From a checkpoint of a small mixture-of-experts model trained on Wikipedia: 42.2M parameters.
Below are experts of layer 4 (counted from 0) of a mixture-of-experts language model. Rows are named router (the router's row for the expert), up (a neuron's input weights, with its number) and show model dimensions 0-127. Each number is 500 + 50 x the weight over its row's rms, rounded and kept within 0 to 999. Numbers have three digits each.
Before each expert's rows: "comes after" lists some tokens at least twice as common just before its tokens as in all text. This comes from a sample of Wikipedia text that the model never trained on. Tokens count by the router's weight.

# expert 13
comes after: "=", "\n\n", ".", " =", ")", "\""
router:539528469597492536475478516462415544461553483499538628501506396503423461492544467466491462440485516499510485473498504541452515497460535491515428605555489454478519491516459447504500471647406570484581518455485414553557500525513574542533485444452486492496546571568513483493482586488536515481451572473431499528559493511511446506561464496593463516548568480564573524460531493543508449510560
up7:539479450507404500536484570500497535505404583552459539491556528490502486550566492515527560483456464537490488399524619540501371540505492603539474577501490475497477472558555507493435472560570572496545473459417418487490509482433487424504489508480472582477513536542519515482463493484531494491477514508480566542613461492464504436461534567536499464426559515466513471674505518476384501536426
up8:509445485478520458505506515435507410473456507500537604473535486552499477571484504513432487491495557547570534544562503425475404490503528457486445513511527494475414505586505459467519483500413502519521532425520489514534519491496479483545462504519390471500508492509557533504466514477456541556451523503442502465562481432443558552520458454577382476502400519522466443468508474560497449564518
up9:501536547494476366469568485447509470487458542500526464585440624586498464606526483501509428555525432436528502630548456547492465433509422430360511622445429569502498475464515460527443517501563565591504548496535517519404422496557503524557467442549502495593511457373532530472438516447453487457585520464541431465460559483442486487583496442523489465482523376462475517506437447567478486566608
up10:479503583419484482535368465419573572476580565415490530490545529502481574522609526564446522421494515485481478444522523529596451468513488444478470540556465479513503476456497433456550404438560620527449504423324516499506524416606490412597499536514404553534585504577509474409523509557511548533411514570447401484395500490540453431497461447443472559487532449550493485594513559519453452593496
up11:498568627534439505474521585493430486480480477458556394499481526541538491649611554515491508523450497386566504501520465570443456500470609530503461534460477549558493446556521428514589417489519470607591440489466466444473478509570411549538522566509453537554495568387478435627448462522532554433546537453474471522524505544504492511493526535510592514459409524502502532513516480390471452505538
up12:539425507477495441505500483437462499529554468470445545523521441529470514583572551505476543420510436538412520569525490504504451457520544560420481557402515473453481450563484468472480440541453432549465558495482606463494489444508446468557406475377485499548495472568452502558458586474502513504519484532443516472612527471521500431488433492474500463473437661474492520529507527456443500470489
up13:500486500565433495567400592603455465446499582438490519518486582544502602594454539459501484503604543509489479445514523563481553503474574589457488499557556543518448487515549517565518425576579564544575527520514540408469561481480460509459547485404493552481533553514487383445501560475439510428586499447495507485496559556518499440507464486517522566477461505537479494654527515463477461518520
up14:450492466490471436448440535467529530463478509534439528534489486601439521487534380554456469495446558465484501455412580492458477459540608461560607450597521619423537477555550542509533519504439472571447519442396495521544464533579440562455577480507489527471590533533628502537572520506465490521539514530519509559551472489510462473493482539470464545453574470468450427502542556443452474480566
up15:540500566533497531517528620464383576503543542513534450544485462537547422489604470530525430589480439459563530538586502508429509526467517533481439449541516505444531499467529550586520458505450502434554492500502543397439608564373498488473485478460595556483438449491532434445511492426517569531524530459375480534602596484493444479469455541519491522484525482454462492528497621528548462511564
up16:547524519470518511498440495510418516425505378490546536540432632616428389567547596401494523481460477396436416476546509538494470485503445526431465523463441512436436538555470445508550549542452543583566555502538472488525446393516492554499511537468539486466463468502544461508557550446518478520530565460516461577576523388469466450547473527568527441501420512436475557440571502553436471497480
up17:410488611482505555509551499490545557572473440535520502461447546424428472500692487433548512505471515598581632492467546478466492574504504459408434533550460537442543476407547459434486594538412555534523452522536492453452480494525493416518471544395504532466504450534474572440503514559581468522412496425596495482538496410578453456526519490491551531488564534454515522476430554472434536510482
up18:539566535556395545448445487452594496499528598613469512528445506515577514456493539530451513493545586515438443523577573460474515489410464460554423462454521472480607489544507615560469525585436530520492422514502503465464547515568441447501450507492449533507489452470523468556590535492489552504451499512464440436469458526437460503491560479469485512444468471483501475538506570386528620482525
up19:531551577576476606462490495564521383574512506440419521545462497454535502454581519515512515517421547515530530606430478489472467446475501524446515566484534490398483483452538496488419513532530518526446515559526497466417547458425501473546546441553522545520511523484516513520517537517541515542535496527427536440575527409518550403529491490619552473502474441503522482492479548424507584494399
up20:471528507551574402451513503443369526466512539474507476477522441491454539476467555524501574504546485502444556539562535540551601463448413477427539529464359520496538482557432500549477533506442571464606478470481402558493446508515567522599514509488444518557494573529505581679462613508556509492606520356530503532518467566565493540443420498527510518580471563454474453524424485482483530455510
up21:509588564492523536491556500493413465401594551513487503508501501499523560519595431522537510464444472522545583402544503587420508499480526544478437454446331435449467524477531404564531519596605533444532509488499465477558430577482454541546569417426519492612532459467597519558395459454448518517500547477500478489557501634520488473545448513453471522497513456553449408556410532535449447515600
up22:575458521480520553493561593496528450519517515424492475504574495489436559394485419531600587474536551504462426495573663535480549487447435500537484447551551448399523493526481425484472500502552600447555513513461452488410472460504478386511563471451457480540438615568521452517517448518532541524594524479532460458555563481487547522426550463527521490469488480536552508543539497383413558484526
up23:463615611524384533514444533422464552533612486455428436484511481557554500512453511443513533511446448465556471549451524468494420477467446495513375504528460608545508513516505445494486580516464456469459492421521497507495521478428534507558544470546456488512514493344494535486555450578521472487494501491441473499469496533516565552526547501536439495523404550397540495479480431493474572475492
up24:599516606510408431498512532456613656496538485591433599464490494484518529481412517463547511463455524548393419510405539464581485486438475512473505465455521501528545480457435534426532464404466528480447562505435545475425468461519528470512499543445474513521526536503587491489493433490544557462570506458472435589488503584482465460526557464483580525417571471523523468493373533448479522520474
up25:471525448519528720414503537508467553509482540461441522473552560449497512515527511444399634516506495513472443457487527453553492486535453488573516516520525576549515521484518634500419407411574481427530456511552469522543510550549515435516435570458482451551497559482524470456553521614443527547488465527502501445445568538406460493506505495512473499554490465502461495451511648497430538418383
up26:514467436522533488516439548459470478478498624510531493461536442482530398506514538481570465468511494571516505568444511482513548539481542539440524528552503504577452580544509430393488483415430517517477502440422496480558498407473416526578445449509602557541398504543501583503460536558549589409463552527549498397419527535584496383504459515563414524512541533450481491506444467579473644507553
up27:511534499513562563412467462508475496587446530584533447523546444558512548536544505541465492453549580550510482523513558515527372437471469492530455475406440534566549519483505489493550443482498557470567462478503484466499455495505474442438514476514484494481587456518616543453453489587472482464608458493529429541489493578473513569595425525401510560521480618466492604466425459483515440504444
up28:474459489506518488465585488471473510466521530427448488489595517530481449578417532493568511584442431472524424533469587597530574540542561430448551554492454469517541560415477432487509550503420505492544465514519489523606553453472549552445534598453539461564418597459491563481507518471540512486438496534478449470541553473477445504441508506431468449524432499557460574453448488501549459416498
up29:571494427464466529535517573610442494442487477516485640490511535582525596469478503508442470395458622447480461390478545587540537494473605480569433509485410473497517480540475391579473470476470515506618558502512519502549528604526550516415517550512494572562504537474471479550529511410470481470548525476531486551494498499446589416566489577510476558473461523480544517545483517478477452526568
up30:451483512537428615481514514535503606521534442393518585555550414585449473531635559538453497420435515458397499548465476539572481539561450502552539471530580512488509552548518570465573477518430542508502547485568573552571484506468571468564495553473638531517594549531563508551438510545499515454444478551489445549528533492508461535373584406533548557503533470432534534501404528473522520495508
up31:471538477487515571506456603475565564507433522575535457528503483436480490478592578593494471510516572544483422484558494410512442450489558498515558565545440490487523450527462373463528413580503391422516489496461443471468550572514540514512514472546425459527514515526459515538474560529506510421371482516567585503534456537458555379608517497572495476484500470426490482433588560442570501553480
up32:469496573542428513481491520541551488599441547402501525487524492520467451543570545518480475534518553516414552438500438466537499492504572527526508505505499532442501470499509505511517484473457569588469502543392520494530628534504480492504454514575351488511581504530502548483470599436505514451522487524514438409508478509437512542603544476444540454442559486615536458482504540613475552558415
up33:543461424554395572490509579426440476442467483533549519540405541509441437556538460521509509499487514535491517507544525457463492536494468484567538487449482460433523636466502495502516500570465504511512392484503454576553466402458526551558567538514573497524474477476538437504468420484441511479501459564521567535561492480542433490486456451467465531584530566630572631509533416487527539488524
up34:597497523519493526448426544411424598418509505567486476506579505458468523475636599410444591466340526410490509469553520448544541568571570559486458528490455540523468580541390400532509481525476515519563504530545474460595499434538475527552504446484449486479480472440499615428479469435608608508522484470441534499504497531460512434569507534576462429480574484514524470560504459520519451569555
up35:512418547415438468442548489554569544611480581448557586474544486447550465490543488447523530535567550572483503579644499472538549483506555429526516492462505440529456557396476498525495445455403591440477472568370527502503497533482558526488450470490521540516473477501591516454431428460509580526529510550495500461566459539519491484587613407557492467495515535537487469444471534513580534486445
up36:521530455535450487468591464543587490495535476560497479562522438643480520546463400473488495492560558478354440608564413497507529454519600497519471618463520437467474527458539508495523520506459567504519501402536514472421602489557412400487515536499517530564579466571474556486549526454594528459444473592469569455408526538456542454509463509519476476525436506456454531386544466422540534519553
up37:548442607494466475513396491484484424484544559456527530436573510483455541521565531499571548501464549528430559488523502536534521490486454545512556549544368557524409467442512455465477529475473532507524496513481559497435491523498430441483452504457526450495513450527522458503520523509526547497497464512487453421458458554577554512567500524512427529570550553536450485570440501461540532587579
up38:526406475486472541443436524594496536403543511505478548509389523485490562538550527496434501464550487538473422391504566505565425548483483485580532479550523480448503425559464430503496503555436412560521508528441434469581513500539507412562515558504472504468463509473546495585520455539514507478514533529511512459504499464444407501599508522564487530505498442550529456475538553490481472522547
up39:470530411516615476507471525509386483485505473437499462583510464530447565458567453479394550503489460484461466485573446529469525492549496421502508572417417542436467564415475529460487451607521527486567481548494372472481518448542488445517566509466488464443465490536483505610409504437520494521581412525472606450489490519545506484484522499571470476508495539514428462434517513538485445492543
up40:546492550481485413424455528463530527472541420515475479493424574541516422481546489481546415549441502446473478503599495498547456463514522516474428461539530426489578583568458427501523569497496459534477486534511473501531493435439522550482465544521602464446527470372535485517542537417445526460593576504492459551532605450490525552490561552485613523481508478479523476507429527521460361456442
up41:566480541470564458429603592449458512509554470514492505554486448514550486494583540456466462479468458515410432532492458470496456550530444435519429511586429426497546519551566446458613462542456484541532472564504508522549399522511539559500527494438452438519516587614511496422495550451616526425472512554367543505497488497505440588560557524582467499486534500473536539523509523522562460430545

# expert 21
comes after: "\n", ")", "  ", " =", " 1", " 2"
router:538569491386432528484481497509502449429447572517450516491564472486468513563488548519506505549445484500498500560528456478521472410605475471606555495455489468495454474500541537467482425561520478521474462512505628527513496478558470453558507508501537548504434505455468482572531536610507463444535464629546491501544525528466485479528564559480357503533537554430566515462520544566439490518535
up7:559419553516466392471417412508559471521441513566464446499434562480494419570568590570497471442422526488491489535469521552457475530493466495508466469455455459557425555500475418520555515540448490536550487490632436493480405414575523455507544505629550388452398639483540500341517531520499557477428482473553536417525465487517507513391489437479553573527397429546450535474430545559542458508521
up8:465505523539539573532504468522477533467575542490573402542511483577497449643404519583460537501441532509447508584477393459539503557548495493509475481585499535490475557411479446578537528421404469501552532462409552523504559546498467415559403559422438476452537504434479489500506432542509528507497477595473374467447555475494536568502488370478555484442456475531481483437517485551500458503537
up9:518520539573488528572495402518461568476498465505533492544523457390515422488606384578497532453571464624570506448504460456482486564503428431582634574445533450464508497451520461561392500538433456420522508458557516528428569529472543501521518468514533431575471580516503499527494503514445453555402509541498464491513563460519404491539518586488432532568561502506514409468552545496500565452470
up10:442593519521477549535520591271520557510478470464488518442419559469456518520525595426524457562600492499459559500572559447504474548509509492554446501514574466453509561427527496430529531505512510524559489529531525495432412512490480496473498501500517516458526473537557497449461495387511401537390475529532457448581428476491557555624447374524495508508464467581519480459494478364560511519528
up11:566502452466527533508500506637528467434467517447455518587595522449501482506580428511588510428512487521417516411538510506477574524468559482564504512525469507529440486448476535452418569511523510504560551533447523605620531519520485505514598561466533564487500448517554445512484527498494500486536462462547480484549538502400448401448608420470543498518551566428531382521477464440607504503594
up12:462496473426528411473482524443479513479569460436499447546554545431486574457575520438537525535528586603451482463485484463476447415502483431472465446435421454428496590572497474477558451584534583473505529532473459493539456560498462627452592532481504493552529513465644507501537449490495533469559437619707432556499480516488476504502433537470524525535502429492507461442484540558511463513494
up13:546458387496456450525524562539430599529460599474471500428491501509595507463588536498507517498282468477462509481546478619609546478511521579562529515522461486474432468507594551536554406423462488498470474447469445478568569493501521397538483495474439573526541479461518428547468525514394516517481504589495460474512504595541570433521516523520500543521511536517470513494569461469426550611536
up14:475541410448458458552509529562397427486461603602479437576531437514532590526537482532529567434549520429433558586518449515443566519431439602523501485477476439485497417494531478452514425460508557508551593613467526506535555543553443507553401464461485472498483477571480482564472524513566450431538497523457523491566448460567563482506542430527523494468500552515469485378464548446423485514464
up15:492466562517475509500496484527534489512421525448514412470420346593515498480544531552556512448491546520511480565568561515561468379553414536535552482585511579529522485480537414509480449555574538499457538439427513459478535449519509481467427547448495485537487554512518545406380446667444550494473482499526512486506517426538547540474434523425504484418459508527520534581474483527523564518444
up16:519526466480508523513545496426467491486429528493444425374459526495430571538555561508442493509484527508531511481499474543510524512516468375530492489533416585499479582599561514480413396500447567504500495499437536516569388476502489471468517426428525479553487521548507377466512541528554468509580497536518523486413454606500478503507430511465546575552595551512487483536550511502442507495458
up17:410516403386533561418460445488452545502502484547473546464522576487420495477531497508481502540461583584514426519568521497477483442518512432488439499463541577442478526546547503484465472532501511423494500534489532470478496383628436549455499418535489505495388558546508454458475454518581529473481533527459438548584483431513493490564569562503437505524447538560434460526414509569572431541466
up18:491555477490414468548467511470569440519471419417498450388536483485539461533512500526477457488605515599514460516462511466450457541536436486514502517490415557516495483591467479440404556558533504548429468456428488454354588515552481423486484544511611428514494468465457449502470498544561441488514511502402549451441550533486571577441449548564433559573482443524548423479586452597476423488446
up19:588503550495585525575474552637441547470504535441480486462581491508534528565556467439592427435424477542453482470500533571509474503467467501469527497647453585354497424541468460558445525486560433508470503526469515546501443528428545550524572568444555469555410517441522474519490545541496481476550464451441536502452464555454470494475460480596506494571503492456540488408475409452576492533531
up20:432482503509568475481451458491385501456508477499475422519402467470473449500528524477520532425458497427541492483522560460563568523500533489591541495515525538450514564635537571468571523569514475513508545535554451457538572501493539479455539498532558484516514645422534452495469529495611452447463481441448545495484478527480471467485408491447497472547469561571461548498500459536524392452547
up21:633544506472438423454530481437541565516394569385540499555684491442446543526619565492467600502542463496496531460485479385527436520536457562449529491549471417494538465508544495499446505464525555493455596511542628512528509527488516418592548618529510527449483467576604570409436537444442502451486465500498546468480533464575473498494478458428513427484518493386481644553506493488589574512501
up22:408478442497536512513449414498436506499526468459516514460467482547441545385450516566574548556437493481550507523561465569563313470516491574526493600431524488480477438452423444488486403607434489559407549442511504484514496473497461439495518541554569591514516592571524479599518562494487455559496520538541517530461487512434507470464500519526492444523509585511510453517510595421477508573543
up23:509564476402431484546516572298555550561509555453471504521490550524504516588494491377533487456489442495518556504532538468488405499470376394459427553477503470376536572447483475514467526528510543573497570500481538529461525552452490464433495495544512633500493505492456414527560452517612473570538520515545491532463426482512523599447599494527568458433411595541466532415530476602520538479397
up24:515423486422418515540536558474468446499528459609509467543600444450514609541525391527406498529500534551518538446520495535450437526590496503501423413517468444409534482473431445507458486573461473470507479597465535577476504493526479479545537517483466492561577394473471532558534453506523552477568470510473439565611469456578462541521548572480482479517468506448415549401480491593500549531590
up25:580592562529476553490475546525488473540504430521561419462560521466487537562542438490491391494388584428509619494536461464521520532481565437582440520518473470513505562435437435515555481430419551540587527555477476566574559423547525490446419426435419487453556513500535480491562559524528509449509539498485331467441456484522512558490475443496491480474429417558497470475514429539405564528522
up26:604512500493568529430522522443454497570485590477499540543532479560433451537591511482519509475467544572493391436564523484415496515553447549546485610458501519414415446438430470476526563491544539468491500510540451456495493457452517443444531515432626579501490503509496474474476458560543515547557519390506516525411428524527547563600545498478496506543527459442450484438485538483528501488483
up27:425404422502596561423529513516377495524499565542551522573538458472487442467586549447456479519534560425478521494634542504526477468460582532507610514484493462518431461430453462515469509435405488511563539498508603472491555486526564440542514546531554565429459412427413505553539563484518517443524503504629503469464473518521493403556465462569434581483498491443456409457503589511450549451502
up28:522566525513519472592411507427408507571514479537516518410539441565489562519603471508564498459471512388542411453335466534627481514521472438445469477467486440475551523497463388594481478534511517621480474538468538522478473586572598524587524568497545492402489471472475511583527457579388490439556512436549504506442565441492534556610573488519515524467496618453487475453530498513453451489551
up29:473530524509354509418524555428407511471462595449404509540459560550535378537533583481548583489470476574513542499597526480498546492528488455540506438523572441459445476465651524488476435598486552473397564490532468450480506415497544411492547533527513524571480584471523514508516559501544452400515530537484587509503470471563524490497518533563469523502528546468482468455490475489461536496482
up30:476542468499446466455519460522536508485427497448462393512478492436486469478585549579511436518475519561422507487456493521443535508468443449458564533508481447511445531468506516498485500474509520467491476593524393542541396566505470597488531464498448503480363513522650508489499584467509579484513494559593474491440516490411470538527455451516498466556543522518440520522439495528492478505413
up31:456479510530564513515532527529462510593572509406455586572544455529459501443561489476549493610520457453545464469557465525529423501582553480437470544539543428466452553522511457479514417593471496497457517476493515487505553511460556492498485539479514540508384463585518525502580480443473544509504527541490472480523579512490503499495480486550541478498462562658517429525463543538477521506490
up32:615477556511573649475504543516495344467524512478429448443546416395593547460542552540510517552439474418436485542527545489493473509437512578437416500593437536596501500618487483581551512444499533523568451550391514457537495570543504469517534419431505471524445420501503498507557509593463458454501441442508530514532503622579548586412423529510500583512499476556520543493431511474554509393470
up33:550560725493525555475480484455624531480544516524513400489498494541523475492392564513574515536492536519406551479572546485480502531436516465527447513544541498434487373472550508436465543522455464497500542478495545435510523624418526486521551501537481584467453478437437349462479583450580472493530555574411508450571547637520507469449495453707491490427476482534478443519541570501502519466470
up34:623418500413444548521539565495396495489576479612492427554480465544535570525491479515515393456427539502437542495469465458501446450471473462476529507551476580441506535418539529541535436515481564538422503581500521507459547416561589516496418534443413501475529488503495510521504473529516460430441502499454516467472457468471595525620515456519441550432513602553383534524476464476523462494559
up35:589477538463417547549493549558473488572583462471494530488387459494463483470508491505543360496498571506614485485581552456452392490502553536467480585457487628559459539449461446478471494593433539575515526430472437484419538492483515490497455470559504580519549576545520509504558546529523494405500440450597577504525508474457454476482471505576546527517464512455445481576506393550500518503530
up36:560499469582498484540525549468461492510495426491457478534506547542511445608529557470503502607534509543421534515505629577515554532464450489536557510415458553495511575606502573476455503580487476580531472629561485554478457518570475528488467519506497509488453528463452390487551600533529483516492459527518464491498472430497381528394534571524454513488523509554424460432410470478554532484429
up37:455572542556515518528464573469555516464455574532535488527477516460473568429377519557538476483384569495474409520514586501465459482548522460478570506514454530442500389479486473473488462475442557519501452519458533418518439550505459500437575432538398491566523515541476516514438430454548528466465465508431533447592517390515554493532499416493483471585525526576575515562528490512620511515499
up38:564569457576481440508557610508373597474518491505542465525636490513547454469562506506474503504355539392480461455516591543514564532515454561537528511513563619577458377392403469504520500477543499427496488572508600442427492569493401450526515490489489565484525506490488527522534518484472475434484561440519485454441435547519527456570389552400480476455490469505530438487547546424489452602584
up39:502514502541404514515438553519492421469613510482559572447525510511537502562528450433539498532459491536562437503609564481520528496471485415516429498532535448534511437519499528491449477509427514548455568451533456526489499592504467501478540487451455482503557556487498504452517427456470528426508541542506564536498539463388480528524552477491491525522550658529507528493556505491531467481611
up40:591590548454613434378542508525405441467535438526449530506582469458507465563544463482513532515548487515513504412598498478438624509492556635536498501481486468482462486525417465465600458451510477518577476575573522456475571502613528577490511459500575434506506536476550470575485504501473525457574543519516529482454547548462504447585436450534451497540462527510436475405487491585549489437566
up41:601484433543474448505456476486476419500575463540606572451606591461561370487518511471538487488421401427522567481516555576582510467498505543526506475528408462511464566455483531444532452535513350508483463494501511496532450443525521462576546471545351397626499557491562507394600598529568531412547498529534465402510497545477531479532569492544438372541576544545508438467514489551483524533564

# expert 26
comes after: "\n", "=", ".", ")", "\"", " ="
router:577616473495389516512564487442428488464524517526487561494519467574498563590542540471530531496446432441449484570533465448449550477561515558493490572543502537449470499515558525460522438542476493537431452530465555493530463503601491462514495420473551599454502484538514483541436544560552424501471538591422568416549448566569504469532533502533490476556496550479477572511457522587566529518472
up0:458459480505431496521459480418334466472548503472472571456491556544529467511593510485498513537431489492478465473554489504522567476499467564518521502453464486528410498515419486538358496567434429561373455491486497515394514423534475506478519525588556486552513565544433482467527481390496551497463516462476596514409483453392463437499423513472514535479520547557491430585490497436458544554634
up1:438416499423490495513486541563508407541454557473540565467557406552544505622533542531439597502501493571407480440431423508503432486616583509529550505479478486449478549517593491499521466434479466502499557467472591555535514539519544432459454426488455477596547540534440506544578473563583473446489506571507529526554510498525477515459453485487501590452444519489481496515535577435443539514539
up2:433468484558511514546595518528428498470524487473582548503448564578485528418506572434475500517508447580538448555520484404566413452494505451554586544562464449520477473511520504484471437341522477496540440567545467513496562519559517439527504474524425463473409587454452547511413559523441549566535470552432434568540567443495395460479589512515431517531531398477559436508442552517455501434537
up3:514482492533426464500553524604363489407456515417474493387525408417511466445533600554541463528502407576550590554619586371433486514465462503503510465469503492405493498486580578505541486489492527563509526545434520446434504496430627495544498551455495577541560547507549536448479481585490483557487502516589517461531542541457476487400550452559487430558445397469513500571534445539438538518517
up4:562487403492570494556489482519494523485455521473514502513440561438492548380654501430418532517419488394416450497499605431468524445577604488454548474402386478476471463495539504478463443486487478522545504547515487469593505459467581495462509514482532510419583522487518552607597578499525434515475508587531551492558479461517425413515468496447491524483493530513455428544500533495488541572590
up5:573572444522497493525408496514517451505483512442563563495436604625470518472537473516498557533574516553492402515461506462508528448501503445552535506507475485440511443522479440476467533461505514412542512438473451603522517508413470497508518418581489508446529460443466522537468478423513489423461476409430518424501531475446548594566433516514509474590476562433495574404476548475452469545462
up6:507553416508340450443541494561441547508593515461475518402491510512557504445563576446485510465490465502541483546483483435579516517530486537443525549574555494468463551569535525537531368465473476462582505398424520521500431395467591495636549471546431474484458467516518397487540552518501496492473475574566581465478472571465599466530470528562494555457478490462507572538511472503541412543479
up7:530623452504458478520526538546580482544403437493584421421499487499525533570623601500484466563470451482355496507493499475476495493382560453474500502485517490503529566390602505419496545454504418532492470499535494486558453544397513487461603542478556485480510516468473496498509588456468500564494501520581526420571475486365540512526467491457533546516490475474506497478487457537552447532520
up8:617517581545536558504486627510502455479560452508460526442461469573555482511528492539458429502538482527527407502540525474440486480482552404591503537553476635468498536404532478558530546572481484556555483440474438525479612579470505430503506567498518521495504505499540455511546538518447506504369448419540566471417497500476400447493435506507539499536471476475460510508636478406489497529566
up9:438480579598547613493443502516509563509583462579407499523445495593478375473464533540515489537522544496484457578508529518443542507524625462576475550522515478488472502493453583468532447468503515487568469526515589502531606545505506490363482474508492473571426435471473513634478472443520588510451533398430500490477496530442512483540490465537512489544418520470565443534507491464560525546494
up10:437575500520532530464533535392528518521559514427567456629531471456505458475414542504422465519480468550508578396501539458543516527578459552467553506490510458590457521492535399415444511521465559501485521457622472464463573547552569485531576507545529497565519569498511549467457635443489506467497464511424524556509490524557490492460381517449448573496474524583551506465465381517425456505525
up11:474469495464438492428466534524499402517512414475479530465438595450482507456609504376519486524484642462472439498609529441482500395500554577519535480470502531486481490569462499446546499461587523556477469519483549569522560376621494550466577515522477448534511371512495504525525486503541592517624541511552497550435525556508461511494527569512513475440488509450505477530449465528562593524386
up12:527465578403432611507503455513578541584503478523446568529459464468524476500565581530538527516469499476500476557450518535487495478529439488557476477498437572543493523542517606450531500409479463531464479566441458512495529537596428483434445563551566482531525455451548537462490487593573449470473553494519418489480516525406448460482623573484654535563507590470450542461444586426485571467438
up13:416623494584614522538555554389473520524516549460447398521493457482523483563534528504486478534472514579502561419549521491451568475475468491525452541490459473605467509552565534485524543599523479512497497593498427482571474483527448556425554476481554525425457504559468461588524570439512493470447546570616506457392459571504522562471492531566453503565511451569529477553417517499499472611448
up14:410373511478537494501412617559497454491438545504435506536519461443502506537552534502543505532416566485471579493536449525522451517495482503441499434535437486476551499525495462550573501541562480522552423499482498514434489562569469464469569511494523387558412490558571460568481433496446511450485496425459524499595483502610483525459416476486440585503490556511464500538592400542556531422515
up15:511468390494440497526497466418481465517491513454579471578579511548517399470574501476454499509465540491529463539529490432506517452570438465507430494511493405561470410546401497539585449533580519495392443521647461501663505492531480438490457521551480531477518480574539478498409539503508476453552524592479416524500585495510421509569434577437539510526555528546485511431484533462521545508411
up16:435516537481498429520527488414349496455476438588530549587509494534467473494482573534540524539455448511392517482566580467542449566478443454490441510545448454474534462500526431577504515440411568569497420490535462520580384525457574524559501489441463539497484529488477460422437511608501460536432570478450458488499573487590510561469520416542611420610548543466472480464466534553511556481461
up17:557573571621619423488547480496398584501512497518501465573583516577502502499587533450523471491470497457583463496629546576545517496440582521515447555527492564440514496486478470576547532462527599466463501556468478426509553516477532469439534421506585675480453554423381428524512543558478549540464526491534437481492517499525593461498490594601525471493403419541471518520506560573485491544407
up18:512540532589605497553448528490479533416545507512465473445462522477636423510489434549463523531619490558464442422562496511554483545462450460543424422584451485542470542465449516518547628496465469459544523497527541429590507477433459468516474552565451419519469447532464543485436476546540534517408471448505438481558513523424496591476546472472459527420467497520511496512506528524355537529508
up19:457447490461499531475498573499570495485496542476540491526564411404499545481528532452519432569470483590521500540428603505553443529523399498483532574499467402527505430508545516496477514370453488446499419483464628487445511457378510538528523555498406488602469495448526477478555498489460491519512384504458562405503483515549582504498484457507469443595493360432531498480499452528580554501502
up20:476547492540517442507469528493455480427542544479447492585553534470531459542592532528473575420496495545489444454542455471440576500466418498514460407413598452514424403560513591487487543574636420491489498537437394499563458489544501524484550535554488503526506487497521424528441526499453493466451432480540495496389440440496550527499560598446577517481529548516601603495508483441555483443572
up21:480443531555495645561424546494495509498553459547559529460453457476426481485585436472446481465559524531496425436558624534504468480523541456476562551404432555483503492549479440482402448490533487535466531549508536478561499470505423551491525626472532445553528517552454472536497529486536456537484562405560535484457445543456506499530570580468539536516516509577486486533556472425555533525459
up22:508537488448542554453552621506498566475370477484471603549468540467511604524496544524446556501503488576495480543401549382530401495436472421476518510448505501451531433525588482543494463506539531517556554465475494468487490477388521576435473546496357456488432502568495530444448470440615488508550529471461521463554518584501493498443545421482500529520533511514532475458557464556529480558470
up23:585598480499440493565464591562445590507432518402574421529456441430485527582588547511496501486582467532560468489536537431405490529472521577492529549465565447481481483415572565472485467512534407501502505540422402499619487421355420505512495476487546478482472528448484481555424563476496484533513546439423547553500478515467507460654493519498606479549466467493543510575418437430485492561557
up24:513561527430422482529526417564434601561526488561503453484494561499514478461518542474588497558555408541384525548452552481488481580477505578427570500478416550544592493471611576454566501387503553582523422563434418545378484507450498486503501495434570476552407501412530500488558452560501497541514484494577458493591564468468578497513600453576477472512492483394507473470436539572456441523458
up25:557533543571492448526425602496431488425527479512496490564524444522471461563462440562482555421497534468423496482469501514492593396388574640529469515599443500560467481559432448470488462579519450490535575491541556516522557441483562398606423565474525482509510418579591492544520565430495507461470595435498491514445593613421417504560505553521541517413525504444473501553524415526437448584506
up26:525491531469471556541644499447561545507552423412493495541470408460530446469473534494487455460388465513470467419541587581532523456505425553562427490484540470551486511523540505500545473505461464501550543488462504521515559546566439488554494515556519481558551493455610504437561518501487481609481530543479459452542510415503504569504495408477506511539425608450510489439534501550456475492516
up27:536500423540501498499444579575467539448480549491494406522421542449484525446485561536551441500473568551438476520452624551447452568435430526525389508399595563545441469448463573528540386588463464435590346480420435548449420543476451501476528504444495591544485484528437449542514506420549467500545447562515555508479495475528478589445487503504509544486468432597495569418519479598508482554434
up28:559529464409497455480492555496567482519488462423484542496488557612465454518564588496508524545504474417519456522499502569626530447477536502508502614497461533528514538477443474464519503501432524565418483539510447576443448498537460486506409541377601515444499555514555369479554494478495434580497532483420467515510482445394611525490477543547493529486535604485523484484594480512503466490478
up29:475464503541544498560449568529577423474614456518534515510387464595456414537484528495517542515464518555464458506471449534522538437435474493504478596470583491555464444557556476463537533443347444540425492406500524520552493510579480419468483494510479537511568471499515466520533545471446456575401535545418507488533473540496543513538421574491528471475468495605586479573437540443506486526519
up30:504512417614525578532349493390453476521547464528499465478457455427535457507627522519565536498473496564356538464466546486485463540556537568556594542484533513503447547502510456446450535508479494437536484547514542583477584564495450550477464475488521522504468525431360471539540484484538491491504446492476467518549475490631484479473455507490553531502443489525510509467538441422559458510499
up31:534505426631528405535557515555420528372587493485593550498522521482495505451474545583498570425431554508473502369550521465482422517462469509456594532450479500510499575601450437546515469487437498538585514466481436503522500524437607624531602521454550477555487560500490470537525501431444569481449550497481570566538498519477472519442515461509458548469378508531547493566498443556450524476533
up32:585576496474489583578481528437402503542569556485478521564479504556508480532497491402516531534458502530519550458498516441476461551460466534548522431535468453514448478509463583574492498349363483472466495510507476568540491509464479543489510466468474485541436533505424475518570500442484543528457547490495498546489533592450473506464484514426569498483527589561597390538526502385517524503537
up33:517581515537525475485544561473477574405467536543586511514476471613524519524630491476424473450417499492500482547586514515479488532454468460518453552475538485516470491484535455563459471516477499511461525458476508526510501510391471429543588418516418507536575533470418512470477492444628483495570495498436491502508420576478556546589456494509462574400477621437545462518405558464531540411519
up34:481591553528467394488420450397500548497481505427497549493454405457490413409496558503448560564569490472461448655589541585513451488546448516424523483518450540520503464568501495519475514558591509480510518453520480513429369431523547440561437571488427441498483548608488534451516467514508487513473478491536411464500440492530437447485486551524457473528518552544429433472508453574491508530526